{"d_model": 192, "init_std_router": 0.0288, "norm_eps": 1e-05, "qk_norm": false, "tie_embeddings": false, "init_std_down": 0.0, "optimizer": "adamw", "warmup_steps": 322, "batch_tokens": [32768, 65536], "z_loss": 0.0001, "dataset": "wikipedia_en"}
Below are experts of layer 5 (counted from 0) of a mixture-of-experts language model. Rows are named gate (a neuron's input weights, with its number), up (a neuron's input weights, with its number), down (a neuron's output weights, with its number) and show model dimensions 0-191. Each number is 500 + 50 x the weight over its row's rms, rounded and kept within 0 to 999. Numbers have three digits each.
Before each expert's rows: a language model's description of what the expert responds to. This comes from a sample of Wikipedia text that the model never trained on.

# expert 21
What it handles: Short syllable pieces following an initial letter, such as che-et-ah, h-y-pothesis, underw-ent, plus small numbers in stats tables.
gate1:575562460413524423488512471496493544542443521515578394622482512501452542437453384405570540472523524504429490477437509519469406448519494587470466524601550463534471533451550498426511560474607489535469482465478597596460496501568435543531538527383520528537489556436539525576525517500429484513525514568613502466390426542578496608500477489496543536619427544475552515590416492518467483482516516487456474465442484499508526583469486526490555542619485444479503465444446518457460491490470495530468532499474411508456458517484531441511521414545529432500525473576546411489531478469487555428
up1:551434538506469497343464521505463521410547495448559460519515499513520424553498516524528512565533493421499472561562462506410519498440628449490463512498581588507562358558496538455484470468467499589501539524552523476549481513450485497576488462600448411422545395448437506546467448529493502565566576454483503509465568542511565440521539401457461527468433543492503521519510482484481508534552445551398595519505554466491488495475442600396528547445504369566546496592457455455522427511606467469521545500480446473479501537521511541485463531490569527412510479433517546468466480404442477499
down1:545491460474509490519488520504542551541506481488619512529589498448509484541479471512584422369575523459564382509545486487431526469506501600532492517469486415517503650485501515572494501436526451514543569527469482478525537516608514451434552535454481555406458543529546533465555474511513473425488544392515466511552458487429421593453555449436448403596557460434572525556546468561583527501554443518524448532456456518489450547441587449462550568498539548597492505530487467537503573458538479486449571555537511555508592456573612508527520542546552458490467447499432486445507557412495490531

# expert 15
What it handles: Past participles and verbs in life histories after was/he, such as served, studied, used, released, known, named, commanded.
gate7:459504547454512434442460531490564458462481497502454440385419548529582465508458526421493459504481629524510561437457527483556500555510453472523409506481442534500429535579365467523488522450606507585474557497551507574531519509525566521446484530536412474441461508507510439549464446545498490496521568469545499403425574490596514555511458483512587437556436510555525526553438466497449504549495460406432485454486476458618463502507530628545522437517538470546509518487418554549486629506519551472503516461513480545478465452471526513519462463484544407520575462540476392525478356437505433531
up7:473474483506509475479518502458453579496519578441484563486476599429543540537452427528552430505384569549401447465483499540525586472469538554504535580496578413438449467540521579537514453547545466522483468522534471595525541520497504533612512453530379593562461560633433438612486469508544476428478524666512477507604468437519549570495487548501498636488528516502418455425521472463591507424499495482541513422550493482502473526508431489449498509531492478469513528601563470492534507541388463445462506514510500564497427406448498522448470518576461498469488480469501524537453489522490497513
down7:493401597534633463539533468511602482537631548537493420545450447509523551550527463480458486551583441491542446474494546555568509496431500441470434468544492527485582475462555451540475529475431559454516525475436563510494503466483597418547594641506517503530503497626556515436459449488526481467548512402466482523588514620551440459473503494494511506531473491490491550442465546467442547569563499422424560513506580515496509520580507544488511471470544474569528496460546479568449542481480535490528479584490391480562463639481454437555422539529517455470472506488547540525529390496559494519

# expert 29
What it handles: Last pieces that finish a word, often suffixes, such as unfortun-ate, unaw-are, encoura-ge, comb-ined, def-ines.
gate0:461529528524492416477554516457500411479521391500472325450464534447464549460502429443605524504421535436419494503556463474474550542493485528510518463562520470494442468477416502493497460471523530513462486595509476566534500479591530605555501429566473490450493531421552506504563419556444569502492532532558492460477449441477475448485587478536491487416521487428485528493461480455545534479546447578365565495491440484523581550526477539543572547481532530565565540511414508548467453510525542530518537455445538444591482493475605438464526521398493457476382541568547479374432425483463548477
up0:525424492569494520557535509567468564483579504442521564578398567489572574466498574504455485461552537468529492439431479522542413472541469490498533539490517535395515464530522533424472546527527482541484496423611536442402548494434476454482497528477477459565430483502528442551465528508474504546574478595510441531534529476470512496431513504494610483504521498483496542525602570576518494469446481500580488483500419448368391575560475451483416506476482457540395541510493484444504578531476615546531554591503377485567487414451446513458547493488477493466442547497444616468585544589524543484
down0:468489539536510493489552515504362496505464488640515456504509492389610470478578457571496427499499545453543601420429595448512553590518499549499514498473458476578503447505481574537657498537672486560494480528529520565533536560536527462523520532521488452480463540517564431437487510431456543509486509569520535477551560464442445446537494547469512493523532430539469506460532557451501531508465540452480461519483501516434494465516495507416534538569496557503459477510556461554482509572468432543520475570563474496641535443483503534360583521435479523568595424466506562491433515504581491545

# expert 26
What it handles: Pieces after a capital initial in foreign names and nationality words, such as U-k-rainian, N-ant-yglo, M-old-oveanu, N-ot-able.
gate12:437524475508494465512478435468426502496489449506451507446386517405526485522550460486590473488489635547478493529580555535535388484490447545486493461513548465492484380584485430519479493481532509513612496510565471531561466480435478433560490514452480587549504553458486492480472435485442594429531498565615468520472447451450434516477581542496443461442594524474472560538529520546453488516599602484511484583469497497554430499475437516362448523471481502560541477429514467480463468421460578614565563453474450474599449519512513602423503484469539524495469502568437423545488536499550505422
up12:519497533504441512511563401593418514411366503452386514455523531491625473472528488495385534596508473531483582499532556456498541520516559375467508561541488543470557504443565495496505482496431481466466542497439526542594461523468487468455368519536477494522392442423436501421456536510449489466501479477492430536448547450574548505532476541446571550585479466474484512451524502455549482519505571437421477495476594431493502460553449400549495582558535476505515570554500485571431489530507459564432426585455506548535469504496424505611510450478519431473511447408456528515503507559527458475
down12:543464508446499432629617527454509448470452500543539538535555422444534517405534589561517520556524447531594505445411456483380490457513503517530458538500601447488549546488416479544546535561454474478533482498538442500473508593598496426529534489546553466508546491471447515448500484530515561536537557446547456430632428517492489428514403474477532499496435479391560556473491540530478499442463585538410484524483588447622467512450518510523556483468528509538509488401504493484503614475560417537470510559478547536446515472490543538485524489483401459517450507518480559491508511557393629507

# expert 5
What it handles: Second pieces of common words and names split early, such as sign-if-icance, beaut-if-ul, Chic-ag-o, respons-ib-le.
gate3:497460401481498511434576411448485514520470596563518534412524470525526494441489574370510527520453460529498533473465588434421488481524472596486531513469567563532579479526512459481492475444467522460535501460488419495519480391566478530498501552509420449494506500481432546596531499479509474501648489526450483564533529506543425504550529376542503505496504412433510447455594517563511483507487512461499508497520451451444478464456527558490478531569470494544545497374511513404423577538512444505484531527477572450502504533438543394531624538438494645489438414447489593503530497421557486562
up3:506547490484448469539457474484491377425459475399478493563522557517529433403511435469477562531515446460441523531567561492458629512510450472492431601584411443508529487464459513528565500530494504398539414478456523512495396444401515599461440537582571489551492480505503386510428470562501530407526479458505538497467477387517497531511490579556529518503473502604484572460493479471504433508422496485497406529461482554470514514554537419488471524612461547507501499550467485582440496499519526451560477504502432514498401388562407554457502437531467447579564486562416514504492484502475485435
down3:519435513509480446550591488413373498480511471477454467491443448454529530536487479438496580486533536481414514569551509596535583503551474540399597575553530421497432600477580461494494538429466449615485518501575497535505511487450463498475467476438579583520421496522490390448593580515462525458525497574444541452527544514467527480515553532483539522445481502436439504516458494500485539575536432426520457437562507518440571499535574559491519460530491487453491514429598567419612476453497556488421510462467503486429460478551542541477549409424502500499503438530530560575554470561564615535

# expert 19
What it handles: Inner pieces of Latin genus and species names and classification lists, such as Angiosper-ms, Binom-ial, leucola-em-us.
gate0:521535510551490438523459489466574486474459441542516547521485525510548435455531477512529470492473555507481560466490421466535541493500661567533448503413542432492485410539544562515534625413590551467421508505457537592452507523525530589500476421459524561536471439435508500447512565528532483535479555444457528505512469493439479419586496484443456541634436532502553533437530475507561510549556525428539583549558499545526560408426491578519492526511421501439451514501570491485478519535480399419590495616391407390492456558536528489513622467472546512508434483498508551472470542500510535488
up0:456473493532507489482497552546587522464474513532471468445461485526465542437514487510485484491559541527505446565448504472469481596487359443460471435516420395550440381417555415465560547499464441555409535473512509539491419558488375492473589558488511505507492460364456480433408520503484533537511492541414545464490571519561576393517533542521552536443518494498482366500501511472542497493398430590487438478540525505451541479503531567528488589393509491516475592565432483567476470513441510552527515485494488465468464483443532525429527492481543479468465619530474483582595403543518473463
down0:550493512552502526497457501358521466428474544556412559544504506483449491492423554503547459490464511481527493520533416553547448482539457529439596496557640486427533527521479537504549455460550545521640482527455520523489456552426500500386467468517580491582519454579501528542470474467477604467431535418547500457502496500442518560563432417487552527469474585531469604475583410491428441596422553528498597493459453526494555473548451567445507509450485481541536492499456472513521488536488454519517421581487562625388541559604494540501408555533461452466464458541488516498442488530509487486

# expert 23
What it handles: Continuations after short openings like th-ous-and, R-ating, th-ank-ing, plus the word of and short function words.
gate3:501504504523487592481463461529446384499524552437453484476472526523519521585538512555591557566538397438441561453486623419478530465524499528556499514439462443537496474567414563383583472501462515440577427526403540425486455533500487481540486564480448386475575473469453529508543537513506527520562407458421446479463538472478467583485464564552539502491536473503506490484484570513467548614540493440473465459537546376520615456540513500403549457445461576506557527526537502422455521413583622519527478559569527454485504585552524470510466466523480552467460521535445508501542553473513481578
up3:472497476434501500489573539365480536519456558524596519510510522537524515395570415469566477507429498440597476463557517603489559559465588581458488501546548475406511539473572554471471509488502531573577582537559481506482432423500495528421527468488551544524463570547525553508495540520446536463510498502572397487530450472528464462501425529545429517481497493479486452522535596436488528423507409623550425601467452556465471406481507610548482469525553482539571430511531533555506518469551495551512572526478431497470506400506489427468498519433509581487513462433496484475530353498571425485
down3:558475546459623471546507494455509438499362518550503442553420612491472526537538581485537485489503555490527552478512511582473481500568514473555605569495490505544474356518573541471532402500442542531493479476473583565482553515495488533512549481561420499578424423429480580559413536416458475517494492472545526421460476536555458543598498540478468603484605490461495540459593467529439496494528468466472477516536493533571470436558536477620488461546485559497510371539531498554534483514483569421538450496502515545523409502392542544540564520495598502553560483481523454485482533472553542457

# expert 16
What it handles: Plural or ending pieces like -s, -es, -ations, and institution words like Nations, States, Union, Association, Army.
gate3:476495459491553523543613501495595451555507456528389529544453507420475562400502524549589480519495468517534487514475521515546452487446540592527451471491492441469493422467507489519558558467449416536473522531476470574514455513517408523534576555496512537561491571535440518497640531465493427545516511482488526457477554527541488565395466578516470480498543526555557523494413477423489417390439456480434447559613495486463506633465514530530528503539400568567564560453402409473463475586456537506514520463483499469538554547434480547428452497463509479527564548574461398504453530499549612525
up3:536569396459544519501482507555538541508435539482443467505454500474573415488520516502490451483552474469476531411445486550502501484443535589550490511408607500453564494601550526472460488481385481544527601521540440514470423593531394423466498490562515455499488509492496513393566463543554472461507527530485548514519524561557458582492473491476469512567406530578522588462409348541481505494447409547430410536558497525567469547560517564456487515544444516474532418518356477484553500519542523434449479522522516419497606482425447571450485459442592515529500480525498439516502535510483552554
down3:507469588566516466482606472426565554480488486448478475513449408521562500556504448481429597481455524472510542507546502511504584523522489519501528589517579502538470472455546542550514514568475557465592425553624567572596539436530477505466542556420531502430462528588570432483560517529478422587458473483592522533474420496513462484443541520538576498532587512592424539517466502444520452489501488449534483470504574558385553513574471462572521470572458543553488547468443436465521458478480478429537505501556469457533583492505543482469428524444520534557492537472603562482681531569475485508